From a checkpoint of a small mixture-of-experts model trained on Wikipedia.
Size: 14 layers, width 320, vocabulary 8192, 42.4M parameters.
Experts: 8 experts in each of 14 layers, 256 squared ReLU neurons an expert, 1 pick a token, a softmax router.
Training: a variant of Muon for the experts, 295M tokens, 3382 steps.
Below are experts of layer 6 (counted from 0) of a mixture-of-experts language model. Rows are named router (the router's row for the expert), up (a neuron's input weights, with its number) and show model dimensions 160-319. Each number is 500 + 40 x the weight over its row's rms, rounded and kept within 0 to 999. Numbers have three digits each.
After each expert's rows: "comes after" lists some tokens at least twice as common just before its tokens as in all text. This comes from a sample of Wikipedia text that the model never trained on. Tokens count by the router's weight.

# expert 1
router:472476477492438472491497397516466469486561471572520453533506551496523544511507465503504441520543497469455524490526474482573472494475461521545441467503471467455503487496534537540461534391549470414541555503516491534578501462470502520604517464494558498415516491520513517479466483500426462579521505506480546505553525514541474468499399558540447607521498549470477525486472519455506533489500495520444484461542489500440506471541499479455451486453456512415455472447496471532501507483557502
up0:473453529535484469463516477517481497512496536504562522480465548516564484409591465519538487357555601518537562549546485490499479515431475499483469424514493476525512406497496500490526510532553501494490457513466480523493498544527477477466506458486447561602550454510535505513491566497512486461553419540492526456497483512526531486542476571522530541513477575464542493509498477487438501473523513460583469490519583409510518453494468561469470567474515560505534482501495471520486434477473532
up1:498505536553485519472447459573466459498513490461614504428439538488539412500516479401489558474510451452423507494511523498474471493514501539436447419514493519500481612515477525515522527506537514532567446558525557516531526533466496507495495531419588503496493466520467568502549598455575428484552434496522531466418540482506502499492488505481512509423474412475461421489527501560521523494511458465490496485492598533566495548521488487482539445537450531458493512457462520555475514568500493
up2:520512523514440512503576519551542504468544471512533453517552514476546464448451463494505545504437509595561513397519497470536489481495441454505479436455450496477528499461514523453536460522569550466464536517512586434493442417530439475529444556502553534490483506527537495485449511505489556523530515542523510462504515516440497465503499506559593502475540561522525564587537498438584487498535531490530483514528462541443514494506477549569466518449485500466510444541524467502535556551507500
up3:495493511422491436534533429510475497486432522497545521498512532531492501489494460515402548502511533456508594535567542436522549500512518502468440459518495496496501492560491505420458484415554437438499502490544470487566444507455472492516460495529518501574474495543578490504414464502470590533508462515539552515403489417575495416625495494424503467494592523534517546480503581426448543507539402525426482535463490498441549536448491431492503485563517502483451498501467445489460446533517498
up4:498541505471452496440450607529446472565487539540519449492570505505463524471511563506438482495533468527472401501466505409475448489407488604514492452529501490517527448451457576472455484555497513461482513527499409502506544503459464539570512496528570500496499493504492457505450550492515475501534497465557588473473472517488557531490483587528558513414484502521484513465491408449499506426457482506522509511552532527569566472527533487484487484540452565516477499529531479440516550490481537
up5:523431561506512502408500458545524487433526500504547498450513553500519496458484519492543450513522503509472534504464408514497492486501529351480424439463455501442525590514513498502513515532580454448466493452533474495500409549513525516540566498445423440460488531474557511523486494477530485485457543518499501519424444499496504527488434546498491490498490474489509458453496487495461488449498557423499470427532486399464488575500493499476500535412493473494508499530489500464511447564556462
up6:468474501439400497481468501497589513475495469508486497499522578491613540537504495519498479513499483516528529447409494505514467510477469509537503497462534432496456484488535478549508511468518441491462534504454428499528497487406451517512478476487537592510495500466502530536605485491493502530460488484511513432548493450553512444478547502496402500595530567495476480450533498472431539480449517526448485449448450440474430422503466500481481512503420474528454487521508451565501487483520508
up7:562491517529537503564502432439525548524478543568489535499448510495505494499549528517450527495493455469455520573493485498588474446462507484493435438504496467414504559520492526487504430485416467492522565462520500568517525502572516529510379419574539412444501502500524474549508526523451491448489480452492462457500501575523491510470562434471501541420563463442499485512491524458536517415444419493518522489462494481502533535523519547556535500500447482470527524508498553536524490491480526
up8:551485518425487535477498482475468491575489579510548512497495547493457590493503431540496492552576459515530465454446498518524483500442503535588551498536523500494522442484518495485465494519505504529517528446458450506492506514497588479568497506487518517475388469501544571526500457576536579529499511381522547459543482507517420487565489510465505509488584494475533543493500543491470512523564456426518477460488487567518442535471442511437566567471529541438401477489480475480584455506502500
up9:469486474504438457464514486539457458474401571534453534463456514530495522492476504497425457450513500419508485522453460488535487446479520529498496647456504458538466521470554476509529507500528505640566534468479556595550548489452528550467441470526458509531465568483464519465488512470524497508521499488484508515532487549544491507480481481531530397534473484512470471494513533597493547505537465546517384545520505463513552508531490414505521436492429497522527549496494506524495502501371499
up10:449552515429507493591476563452494492450554523509452480449500442501568501600488524483509427508484466509477441508485445537496464549471451576461446434492511476482472523458477501493513472497545544513451472573509537369519486531500484498504502488516452531482519530477533504479490505386509521484511542477499586504528537492502522489468496503459511504509505486614485474496464460486503486499505528491514536481488529483505522454533434457510499517465478476477526487449573462573543476526538570
up11:466519422425480500521482460516481507513567487532502438620437457420479465509479501524417503547492492498478522504465502422531513496532468511500504545524505469496519478459483488529494517461529497553467479506588530466447540486516462596550493476484548422547513569499511486499499496525484453477436613484478503441495453502450511492492559508512451543458494531528538537491428519415517505512499504500479425491440538513415474458474499586519466533504515516520510566532503438536503486541450500
up12:491461540472474532495547474444523459476524602489438438493497457529543452514480521419496483444398505569573459500465508556480491504506449529462505468554569497530591446480564544524531457521402501436535582480553455499470495482511540522508450492585520452521586501456475523491556428531503516577501526488495540510537476543509513493483441522546507464489472491486467507484492497566526515501520496478474548481570527442510479441591444501588468517550520459549507525464439429519474498614486413
up13:542426491491518445528468495500515530480546501601526512519496503502491524524487556451523436446454485517503480439545482507493509536492552411526484545566624530479469494522502596514417452476460535513529482500507500481503541478512470585495490511502552597475463539506519466548489529500551495458564498544518525449496424515562482470466498517520531496565567442479496528465440571509421450532504535464456520540497538506471535517502455510497499545523462465563482450435538533505501463405489533
up14:436501577513489493479511491498555487528476495425498554625493498498499500569489505455544497545403515479510431514440519456473567495499498440439577512469525521460499496504464533506500492516515559497514483502499493503548450437470481525464508490491499512518493537473484428576496525484475461448492498476558508451470495559493500422520545494503561513518535547494535588490458513364490478477463443548480522477558491536442509539461564526505427509509475487545516499512544499517499493499532466
up15:505574416478507502505507497513447487498562439485476418517473505634521528501443494448506521500504523514475502512517498496505513468502495502521518516531514511485509413506451397424527503435484557478497492558551398539480440532410461487549500504462505489429458514498513435500538526606501505529482510450507520485508588535535543547551464549555445504507494472478489511493562459496478466487503504485499530515460427505479531477516487488496510537458529555505487524509565483512381473505607505
comes after: "0", "8", "7", "9", "5", "6"

# expert 7
router:491461490568490472554523427508571496480450511568475514571590618438500492509478437526520518417545507546426502503514501407503529531518500534543462521559474479502546446414552513597517572485484501495479505488472477512502498556529536491542498554509482479500530469512520522526561481458444523515517542501396527526516533478529514458521527468482481571491517512487502560525491504523542586510499471536445475443502578524487496554498423529444427479518526540521416470396451491499448509487574512
up0:514521529518407497498503479440551487466479509519491527506455451518465501467516475423539544507494497484507544495499418500511526421504479485569522525474497471494553505463421441487511528479548557489478457496509493528591519465524561456546504504479522483516499471512504478469450507500401495633471559467441525494530486498517506453557544564534500517455496475494520533440506506502540480501496488548474592503511526431527463542574500569565526492529544478529552529496517503465586457502518503
up1:518501487507488480503475490515488488518525472515480548483495544516509521467539483511453591456483622527496511565466492471499456481412528461558538423484507479475504466432465542540498537529478500511513520509507521454502446495557454577588504497551498466486537568436451492523509556509508508496438474545506493498527481431417526531543577486459432436484556502464482478502486475456484515563506445553557473500431539557534431455523489560439508518486559503505466474500538524430457494458592479
up2:505461471544535525458463500504498511496507541549501576535474536524555501535515580493590477483480508405499530490488431422449492502486456557467492468530604523503513475523486424520598510623472467399483502472424499489563491493430436461526493459502536440460497453444548513431516538551450518506510511486502446517483505530430497476472546495509494502502447514555463532499601507496537481514510493521481503515456494513476473511575520491510475463487602493557454565509495428509489461467477532
up3:455513495544515500474496428484451568465532492526482563487490516506504500436509513442513499531452505506500426414519533498480534463489510512515467497498500497433511454522555527506524510477502525528541432513569559522497479523451474530487535565533560498549501474387525498490492473510499392522495431500483527431513512561541570487524461554504427548548477494483466525524490483550508490477496478525514520434531522509534497488500552526532518529465540519544439443414476428464518557415497497
up4:467517533417515508498537499480508395634463503526498478452487549471496427505539521514476490482518502514494493577442482533455465498475445521496495483470483547456488493513548481457493555497510429436525507492437490502488438477528527518503476514521496399524540542481449523498487509510436552456565509500377536496519446483507501519510464522537563484473447422492517574493515496520497496552517483524513488511492551450511486458424520468429512456531516513507473533397460528507435518580641515
up5:553459591555516508520494436440480452425489464464523505471530469557463509501488506528525455496449452477496446503565475471548523442509473516502450513498576478520481496350481473445461486395516532465505569566532463454468456505485460441491508529564510501503492455527532549542504365505554471486502575486438547506491444585550507508511493462493506537473531522561499508497577454539530529504498503509493504558501520451524555505513489471518541507531543496478528498603501543563458461559558485
up6:452534533537516397490435471504515569522477559510484450532456537456472530492585490518466518520521565490523548518496518493413478499506520521509543460488472504439491565505505464497443518407484502501442530472561523535547542571531505507474496467539539472496523497510571537497553483433479508512542486445501492546600548529475436496592405514499453483501466438549501542511491483511506489513485524499508495512569454496486548586487453487500540463437593437548549429483499502487526532490489534
up7:469586500493514474536494485531496497455440512555470515493525479505507505526533512506518481430579523471479496524546527528516490536550534486514463439510496442496480495454489496510511498529516647478445501503542556546510504567434545548481496497495421460439483484492404533486562461471510569500495593502497494464476493519476500517483521492495458517519524514462479364500438501491554496530404511570473499503509485481481493501484565513490482461475468552504564505494522578433455538476479454
up8:474524499493466451500506537514555483409472512501547488530500518517529487502445443518486481499561459500519412531468389484477524528531433481505581495532498495527500458472428510543497589575537488511493476501561565484562518471476511504499416511449441512471517461579501561433562549457513504506501492514548494511559480540540481462504487440501546498513513497464495453462459502443503507474510534529436488478490493530516459533501498535516489523530517580504546493528519457489510467541524496
up9:456508563479410446535489490474443518447502484552498471490484503462582507471512541478516487518492542509485497556493498474503458407510450544571476485497546556481486569539511494528553519528504581563536475503520512514494505516523476487527478485426511469498518505499535503478502529503509515544468501481464410506482519504416489421548491555485467503496470446475473493399531492494490494570526440506486434434551416517501487528487409550433641557542498489427490520504591499495427558563555481
up10:526468539499477541463443479455545400510468461508520401517536522508528498470469504474481514388468481521500490538435483519521502515445556411482475521533384517458486433429499445513494484573512467454477520462452527463479483455507502492489498578460499408535522512538595524417505504505430513461533456467481503502496473512498498468553466506518474570561511447494504592504528539447492584466444477481503522543557476491428511577487495542503501467503376522503486405400471487517517478512506478
up11:505520487463454549510395426547564463432486496576586495514381465502532446504487519563475537544490498495471525577500509541494481499460563551527496500471510497498471481497495493562424470440452529511564486416535519455549538462509581544514474479481435507526548535448457479482500488462413523552548475490495530507486579531529587490444502562556524508487554514365474477463451427502527483501517499488479546473523524460443489460477397419549425506556508458504454552541529457549496529521547439
up12:478531526494550505502491538578487589500506517458464504477493482497412500489519545545561506474470534462496422524595404483502504498493545578492472417499505526554484504492499492497459499495517514433492494439522498532546541521505414517483477523444556500437462485490505559454484483499466424490548509495507472546497514438521560537513503503483625484557477531523543497480495586535503505499533448510562487493487597521486476498506488525517496456493532496482545431487505512469461542567491510
up13:484504483510497428462493511507539485584504570496490522459520439539489517508600421516458506515499494526488503430538444521498420515499431497483488510493529439461497492412497491540487499505530537484487487436488496556492526547558523511490493508504508543506475538506532546421455497545500493492497499529482476611497462570501428441498439488495499559500542552427487669481474481492555490519507492574472444444593506525478496503497509546495475523428523507566547546471484556514494411537577498
up14:504413487503490500440474484490540510534496521492529506505508481468555516467495465500425579468511480508572520532471517413506450489440557498611533549529496538510496490463514506501443446483477504548432487560497524519511529496515465500528504566491509563536538471485512504520458519465476500506543546528514538515539540481499466465440504506480495570488494499496499481534486482502495507505587566452526540531518519508468448498491513535552470490519479496547519392503579504561496499545503509
up15:525512436480519453541561505421460486505549554452454532513491572400581510555497465486495465430548546453495501536424412457409532569533495599511467456491501497547461571552419507523494550524519616496433525484469489497449474471510547545530535461537459488480532462553519563490443501475501422481423475521564465501428509490509502510541439406448448521474413481533468474548468454533497538517503469507527465501532497566518496519498493546559535513534483432484482501433525471506477486496465584
comes after: " |", ".", "\n", ")", "\"", "a"

# expert 3
router:437497512528487514515472530573493549502482534613574508496591507487493486474463457477407513479475516539522538471425452513517509457487449514480515461535533507477579548467551493483616548403473527516444546500449523496489467507432537526491473561511514551487463496561521506438453576487481453499526569478540548579520428476505525496526436463480455457565553506492449602586532454488415525503438462537506463464520552454490530451543510473479474559494525515510520519555562462511549491504596520
up0:488463531521540627510450501534488526577550456497388512496429448481490500580420505516435451562554517575476491515497467560551466484533478494489527513519543512491511511511527490473528487460521482522471554501506521517425417462511475442578471511585520480454537472553415632548497476489452495516556505604507584424476455520516520510505517496570481513551530525623390522507517485484511531487500561502449480503505575549509466479497499599507502547494485450586467493557475478493523481464561496
up1:514550500502505484467479473506480522521530542519449515462535537517528489540527550497404520501528548451479453457524540429476536481510493550474526516598532481503488500505514461528460522546499545509519551506572509499462517452525574511519463412512521388545482499461579405532531544510495500436504556460539503471487518597530476515511492514491497494511487453441484491470496517454453518492529463494470472522474488491481520526524461544513495435469468474518523464505510500514440470537568464
up2:527488428503486528505517500491475562526484461551484524500429523527497475491504501516515584468501545592512469472500531490503539428530424531423508441486444478496468503443612551501474541521515497519514526473565520497451463526376502534530607527487543490432557528483499464498544499473476479450595481515474533586484534478487456507487506543443561572568500503540475527538545476462480466536550511477482421505485571530453507517497358491431526558569481478487468478502497478534536541520517567
up3:525490568501587500500501536520457519557501591447535475426488493482543529476496465446456478502469507480530521501530503496498472526472516449465489545479551541458561513490539467508493496509524474466501493501470496618494474460495462564533529512515509415564501409462448508487501494469497438486478500498518502470511530549499497498527427463563532536449485533531571542475523479517486520479487513530451507536507535486505519451510529471508394557514512504570494457500546535451562517417492433
up4:546494456511501498541526445538451434441518511503559522506504532550510493513497497469514505521496508467533461439450507463557476500522526467456487423517463524523510515443507491502508528534494458545480498522519425497498495514555518496452539492481499467528473531506512531503562523431450491494433496427503505467402516432498458550454376482496466543568492505476523566544499478472561527521492474500540523387493579489470530517471477534506490453568447408451499537526455499512599540444506438
up5:575493487462509474433499441517468515482484494531422505501407466521492467448532446475470478520514478590433466483527566562496488514535581479512527535504551497425501500498514459500496483457587470495497499528602520588497487526549461570546497450450422444485487455560467558411503481495519590631507471537521556524530500496518541491515492500553430566488505579511530484508501489481477558528456471482539515507566552501532481551492471469531456450523501452515531554485539501534515529428488444
up6:513537462499482512517589482491547464488501517522505545505581453501401539618477521489522489474485594496542493489535481551491507516467519503528535430438467569507479525473489473481564504507486523485513482462552563482473516431493474544509446567519506454533522457530518497473503536522500564497515502471469495501489510379577516519497538470479619477448515438497413513591479516544479550489504452501460498533460555510504518486447561514506507481571459604485480531570510483495527490493471515
up7:472526461549509471448484464553544413505527507523511581515503514505495443478488529483456419474491454454463466518439516469564496478535508525486459483619560523468509451458518504503470446445517576507518502513486584567496503533475434534417424434504535493527566531480500475512480487519476536500522524507500510522541452500469506544536520507508492560476469507423423487469496499491501501514426506444531479436498536530454494412551536500459437494578519432560489507506471557564529503512528502
up8:474453590483484500437494490531505473544477503525496512494563479520447559481447490471438475475496551562513554512467499541516545532473506469565475431415497513494485539495553497462484461487455548562466481507553484459471570517477438457510457504497508540517518472438522501471522469475515475478504509505497527456502445482534552427406549557557481493504502485486472565552455510546535426516543455503498528542441491535469462498539557475553523514490510566496505498506485491516443465479581516
up9:486453523504496574512520460494530498455518480519503521478495496466512489489528515629421496467426513479504541444496504459548502559545504501494496489486523421554483496435483531495549514524488385506496552445474478487456508520565455417518508557489514507456456411556500503498488508464524513493568518486412453541533485521592493584412477500414489518577470509524471527546588483500517464535500386516494583538453604474492493541555482504565413506506503552494572505516443558521462429522514475
up10:518554427473569483498559448518491554486541496480487501552512490451453520501526506506471487545487590456512453488524471535495454471499548467592507555494489488432488476430534523502540592432515517473455478501453529557531467493509514494554483485501513549467523491444476502532488515488511404495564511496554484494496466535514493411490508463433472496519489510443469546501504468520519448502439557537501507434489485547505502442435454423557586447505436543492482609474472500481478458500558493
up11:542449479483550453445521566459500521501482580443456500504507472424508438510514474495488504542458551488519505500521518527487499474497454496419501556478512500500451480474404533505493512474512539515501476390456476442480500501527529517498501481484496574465460487496508436494467499510515576430518499459453500476445545467383502563499537479472460588490508469480472492458531460528516423557454475554448507477440517484456444465470452523456479500485521482498503593491520532538464527547505502
up12:454489541506503503490519549457478474505511552516495572501499504551492450516429559425465555457456499578439560475499567483492549502514389448554507520586539505487499471503540507472497537427443521553463499480554551453512508554493484519440447512505546519546540477526508522496565525529537489566530484528465510560459515462495501512516414474534545497543599561519499509514497467522544538494391465482466470541493527558521479518428535489570475489505610544500532483510558490498462506458496549
up13:489611496543517494504516498442558503472538462425539549422527542486485504460509489553507501513484521480493593504529502475470529545487450457511504526505464560406511547519485425490522498429515503551498484510482536464490506485519548509452499521493470458515437464571510496474477505468482527546522542524466489492514501543447445471478532489456491525499567561443486496571437494539439501499430505575503462407626432542507468517441399468561482517604498515486512475446499539550481524495497499
up14:565536510507512416456431461584496492461514459447493495434483449539477547506519530443502403531512537521456600490472450553557525501493500491475583565505500464527604456430503458475535493511413489513551520586424486532567502501519498554494523507446570465507516391513486505453462506485499554559528502460508490536471552431457524534485490504491442562485495496495495500443575501470507532497532572454542516469440494506508390499477435506528565541501497460436462507512414528500448534490497477
up15:490522468437462473511442466439492540505538507467471500574548447500454512501502489477473547508548477533414501408493492471493496536493523487478534556498472479463448581413613388533492578465542466490571443446517489444576494510460500525476547509497512474595487533512535517414499457502516493487490509510551478626498521497504524591470453643476500502524480497480494449546464489473503473567481559503451501517485490517453510501599504477510551526533555557574517479460494491465514519499545522
comes after: ",", "s", " was", " and", " to", " which"

# expert 2
router:513515382483530457519467488500521522477546509563572538526524480509495527518564477448447455522538546464495617490463483478497570508506507526466413447477525583456513409538491506498589474519443484537520526453428534587527420474500525471491519533575504491573428504482502532489503548489503428448522492510445536535456494486505529467503507620501483498396485482523431508524495528502567524516468458531489450470524528463503515516517459437475463516501565579522492525577479492492537408532511536
up0:489472505506485482532530488495464483500538496526474517499479505520523518461496526482514552529559519571466548497513483551490501484521420471465503494431483536451505478515520476504446548474470516463525441493598563636440529469445560510495503507502435530503550463501485548512520466498479450547508599475453492487472484471477488541483500541454479475482552503501456593387499491510489490478526571528552424511501505431515592483496464488421487559533499570527486457503498447511444493488476511
up1:505470503454513502489484544524430444548552481523544553559413506423488500503527495499420565495580481368498540577494439437494505506441510533525518513509532606580473557534561491538451516509467493511431489542551508606493492525519501462463485478478504459419489480474498473541513467519460477472507531451439508492426491546514493410491501608454479544504490607512534450498460427482548505471467546490525493541497477531552499471490501435470582531521476509562485401461468465545469461478504493
up2:472508479517503520368485433462494611406482509524547500485516473510484559472461480533442581452496481505517552535506498398519499445490481438473426470442516500508453482453562536474542517550493570530486434468532486471438423550506484498513521488460474442460503515487495481500508472484554501496474484448509556602434488500490493533453488435436555517578485596548499485483518492507546501528558433569501469509438527461450542465535499529490507505472549510580504495504528455504493510523501477
up3:509473489385444424514495498503485587552545524554499475447531475407525517508475554549504420521485531543492500473485428515529543466410508505519486523458468515513517589404482527489526437516543497530586497468502605593502515493439441471501502453387509519498508480537522492488478456496406493501601456479468593486497449503493519478578488576472506438460443430533581494500561502506471550498505506466473430477545537504534574520497496557470503378529513533501484499519507439520562474555578499
up4:413538442510474431471490546552499468525502493439448429501582520473522502523501530509561485469540507578398464442467352510467506525538505490484500510501511402457514483550479499441571517504495509496476524490460569510514490470523519439481512531538513479469506602552490491501473532501533501501532504483500542517506494540581588493439618482485562460506510451478493557561470462582513578571436537505498461490510459515549555505514461438469468508509505554512439437569424428474500454514506478
up5:522486529482567470472471499501555489461558520614561492462553494542532469488462491465517538543542453471529602500467506495507502493542566516458505476491492451479520511530573530484557480444492532469483487467480520540469487554513545552524519528489502608554499521547555549529492518466448498469436454519459455494489467453505477520522495507501470499507486554473500501475545483495510616354508499446462429527491539453503362455508462498516494497482410467514474530552569515457530497462595495
up6:520553510470482489501492496486530499489538473474570503518503508527431459501499526562474589540478512403532540504535490531529524521476426586573563473535566506497530571519455457509556583490478496438503455507480476498473512499472514526533427473477482500494483487511531502423529507507556493522503502458503517484539503485511540574512486455521486498494537468528450539416502489433503484410524511498540479441500493444527507500535468516526499432493515478522439475527417474475467498424550587
up7:484451431528445504515499548510491537484503483470496495528522605571434515407438496472512510496472474611600479486484501520561492549415471523524465492501547514526426572483498578477501544518494523525508453462433447468440438491484480508526386485502495574484492462502544491541535439456492497503489555505525430494468504504454526520464503592482500519441517551555507549549508517534529497522488449462458459508471462507551524509502494459505571550521495545488516488469499523511516494525470599
up8:467480497600496418491516495607493542487526474544558512507499484493466476495492540542522480472527444477510514548461485445519527522587572507569521421549452480513523446405462543476509490478467480475423416513504576489494499500499509518474502477503455484505504549507421507481456584476550554514489525527578412560420498454534501527481501496491587502482528490531523461506417455486578533482469498445508488463495522578512567608529452453525502446445515496516522467469508564521532484455511499
up9:500527570501497500480464523526524487544418540557531510520453534474556498514402527503491564525492526531479555530495467547486445502569526477500416463473524565497503447535515499546497464502484518494532584566508489493525521518514489565564502501499466489529469512533445482483449531505449513520467485532478507562494482539437502486609543567457503444506527488500511504564487519516465572504505458561462447531554517522498568501562462504497548520522548559517550511511497431526468498514426607
up10:543519607521511509473570565435485494466495528487517522470474495442495386532488582562503474490509502508476532443526456496487474502501462507499508461515494564537511493455483466588530456534560517513441616527508526430533499499543457518509562501574494500502493506473513495472574513557499528535493434486484547580520482513513439507472510436504509569499441500533419508509503564525536482610479483542455435425487504491495484437480510419460471495489504495534509517486539498649513523514438467
up11:517489573506477507482487482474496481479516478469408510504454562544561533451513552571554475518505486604560470503684464440557533610511480533542464511499509501543473499402502492525571520480503504491476510428494400455493540430495530548461514528439547583410483532492540519504528439490426481491497547508467454542473535465525397550522482483499500542550509473473505450520481480520492490487539461567434437446481508483491504499518507551473500563462521524521448475552488468513503508553505458
up12:504543455496532501516446479439448556466385454552566499520492532540486450516447516467457519480491466533479528513508523490601498590504526544467510411587520471527577457470469506610540539545480483439473548434546523517500524501513469562484546446497450511518436516553497487470508480514501447465531584438438472534501482477476605525461398480478461484582439479484523552454504550541531441514505482584514487455499500491534486498499503520467458534459495512470496521488462500548523475488541500
up13:484607484439539537579524515495463415550494573520402527499532506479487554555549484510495484483512492497488473475511510501493526557484553496433462497579518517473597493500439410534485439589520526509423452437556540499512505507560511492446510534495504475503496503587545505440556420475574549532586508505495500451534504502484492454539518501553491506498500571582509625547465498537518517531471501503484521492486532518506565513470550482497451463598528492544494446486499509462543521461524448
up14:452515539514510561477532493519511523519464509452504562494525565523473411466542484475472502497476456486547516504454488501464549477493452551494556522548458512503503527598509493502410416529501476499522497469521449621542586493518508554473462499549477445536505488532521483484541536408498506503503505502501529502515534427475500443515559508538586531432546553472479478454511422486511497417501499559528492507498472498503496469486487500483496526481501496478545446484405564478478511481518470
up15:504486487479525490491499506503496491423456518525419493507504431484497500501533501460475541508543493389510597551492529427551478539496482530475479427505490481491481568501527495497475511499479473501587537539377477466515507519475491488541464468519562496585451495501501514501511527460515546501571495564397533447511594489476495558468465549540501414426508478471483564491476480561500442462475485496539488486498502508559527585504489485503535562407497455548486497491568499516421478531598509
comes after: " ", "1", " (", "–", " $", "′"

# expert 5
router:445498418522473501535448509539510504500531537445463521493497488522439519497511550416480441490513489574503467458559490478567590539564447466518557493528516531520481386503521513504479491508499532537448493551479545556558493541449512500520448445482624451492483510482541506450486499499558530535548482399475515477476459480535540488479508495623494510426536519465497493477415503516541552590482484474449498500483544457418565533523501544538510553528516452484452471484527457582499521511511567
up0:419494506475509510549517496553512514442486463459464539483556497592443501521501494532544484455503499447450502495438490544434522453446484528530531424519482529432474429520494625511512495498521500477470506466516461519540450504402489490505405516607471438477491531513510521561581590488487535431529501472565515500505564483499460516576504504492517432488492458418503541516474498404499463465517497477508459510502486539492486475482535535501579499576466482553500437499467493502561497500631546
up1:459479533383482498491482433499387491528625503513438544522530519464540578507518528491473493474479503428518461530500492440505509503584496576531486494509550473407525452438573533446522492474549519486555486524487504583559483504494416519488492541491533501474434511428495559456544473476487512422495486461508539497502491498552555543500506541525520441449476439452495558429541522503500464557475469467492460473455569498505516486564563502533499499510481478461561433471422534493542472485495511
up2:567476482499501549432566478444455467500508449506540625548550497478532570481454550438511491520457461504553482502445473411466515570546503425527520510519538607560426481508486498477539512578488451545499600468441519528500511586474575500426432502485484480501484527513517450500508508500508527524503522535479484493452520491506414461482444511504512599497572611499472437584447515501501527526515454517484578563461530491543530511500480461442416500497490504523520517495523502554524506505486517
up3:495457501511524495570568516521453457434567579486475546501456526561578508518506497437480502455498509471501494498520495547526445503462507482552512520581548490496505481519510487560562431443514451567533455538483462457455479495388496488481483535457480510529497480396511515487495470500507485509602481478483475456501454593492505474500509616532479516493499487533437536513475469522502517500491492551390539516468439478536464484483481494436424479450491523515514526481522481514523530537486426
up4:505513582438466475465554502455493401448494477589454565427516521484498512502518512505571488427558534533496511491503407407496476478525483548506466541476534508458478421470449594538507579498401515504532524583530532487496564537502571545528570498477481525506571569465511501566544520575502478488514458473514485540439477452536495498517493444508493560554435462561466500463553515548516545452531553478496515477509499542479447479414453444489444482499567463506492457496474478594517468522483451
up5:510478554537503499469485505556486533491485490553528483504499502466480586522465490563537421429480515459454588528484500561496500521553468573517537540450417351488481472563509548477391466508551505479470519450496500514497475560486482488569527499512505519497555530500542498540498501515550498489507522509458544488509522508571560486493509441541455503544544482531486449501498532501475531539511476534498526532553491501449506542526513560522504538586475487571543554561530468484504479458448469
up6:456540517526484434487512547506443471446490430495458499550465506426570523542437509506502509506438510540533468447509485508586498535496481479495511514496533544417457581538453517527508506465495521428466503476510426556485491498490617506517503469564494491501471469577464524502426496550468517471445544508501537586567501469548493543445497498579501427513502476385550530527510550481416459510521479517474520478506506520500510550582502608552570534585518549476527509483475538485540476567416490
up7:581505487495517502472516510435490542487476500471513511528471438472503544466500469445570514502543520517492509390498438466451498502442498463466437456462529510587479451529548512514582532448540495509445609451476539416503477537479513457459499386524532463508473494491468526616565527500511574454504501492599499654498450443474512474514476487561516505519436520510488406501473485446540505592520464452525461522532517520449504527515516451478506580469488482457468525498463441501573480494498523
up8:584488515504454451431479516505470483590475531493500585447503489510466443525542559468498494493498472501502505490573446483489519482553487488511499442482451570505537496547506458470481454474483506461505507624493511452520439485501580474510489485644505424411538491488505499452504514545531511501485467466588493522502429476537558501583526509578454488566567529519472483442484549510547475493477435525497455443476499513496485467549529538478526507519496521461469456502477488527488409483521501
up9:527558497571447566379501493403496507554496536508486455496487503487414548469508538523514503389508512517482493468445488497526518435515469547438470486504517525450487437513524456509452508501478562532497485454534533498563520480494502491450512560507529496494481519568500447483475515449504487488487499454521394469522478498560506549450464517473496444453506498498473526489459490503480518494497538522356439438505479421510479508458546456476503605463498468506437501551524490557475500571423479
up10:534522526484501493496518491534474430502495500553487490547491499512488477488468539519430547561468551507496540533471513457431465491467391497480540417486452499536448415522583445479454500520503501508521518544497502616494503467526525546487500502507515493542541431381524483418464475538559465470510512494504503516545474503467488493483436490445533460487438597473498542599528477424526462494497499485499503405461512523571515508489444496521502477438496494468464473505468512503500513465579516
up11:559516519532504449459531505375495453489512497475481484440572508503490457580464592458496511508537500504509579518548411560512501466457475498482534431588450509497513444498562457401501528519514532464491461498480477439539472407491499451541415560434476518489571518419541554546511438473482482491516500483505544541454518475479541477429496516578462531558489556502531489491513468512518557556461470484501510479469621509497458559446491563494629541501549494456508536518500463518527503564538526
up12:502499488490484464464519475485502442586532491499479649487477586556526529474484576586509499460558469510525508439556537472544495513479455524487435509468476456481490464489499523452502488409489535496515491498481525537497480502523539556422493504518523543477485579479462504543418503531545545468530462518537461477471513508500500488447490552512487534542499635450472529508490553542500550498499495452520539485477497497550499494484500407520459489518581558579495431493503527508543503481516538
up13:460528583509501467465518529504434428513543495497565517537506502507431563424515478499412479490502462618421453511515504546525433531545513431500508511475481548474580427507454498468512539495527524460514489527427500514491508527479402497506485440498489482529443474522450522515503508448421526507501440481581515520579498542508480475515448512522486494504592478474473473419439502431557520542503523577529583492436485429569624493461443479469518437558466493419562445535471494452554506446463487
up14:495478493508470440481565472511467494529523494559442488494563538521514463577430545499472493371556545481479488525494544489500459483603493488496482465506500438563482536529417525474530560427483460530484432515511545441553511515586584503435446452493527560512510471460483519559535427543501491480505506456586465517443494478520501439472498590484483454499410508499539534424491496513486478481452482480604509518461464464447490490589526543509447521493490493500456495497497511459515538519523482
up15:529516440521494461517575500458499402455485533504521505558485451480557501497473512441504415463518437523433461566451490528475502540518493452548511464483434508574449477437508502495429515635471508539537519464500525492575549473494484518495542498503520522554473479525495491519504467460525492509582507420499478490502524607504498455492535525470510603510496440513355550558517459511531492529438554522401438462490487470475486517514540452534491506560518486564513537469484503472472504496518496
comes after: "\n", " of", " in", " for", "'", " on"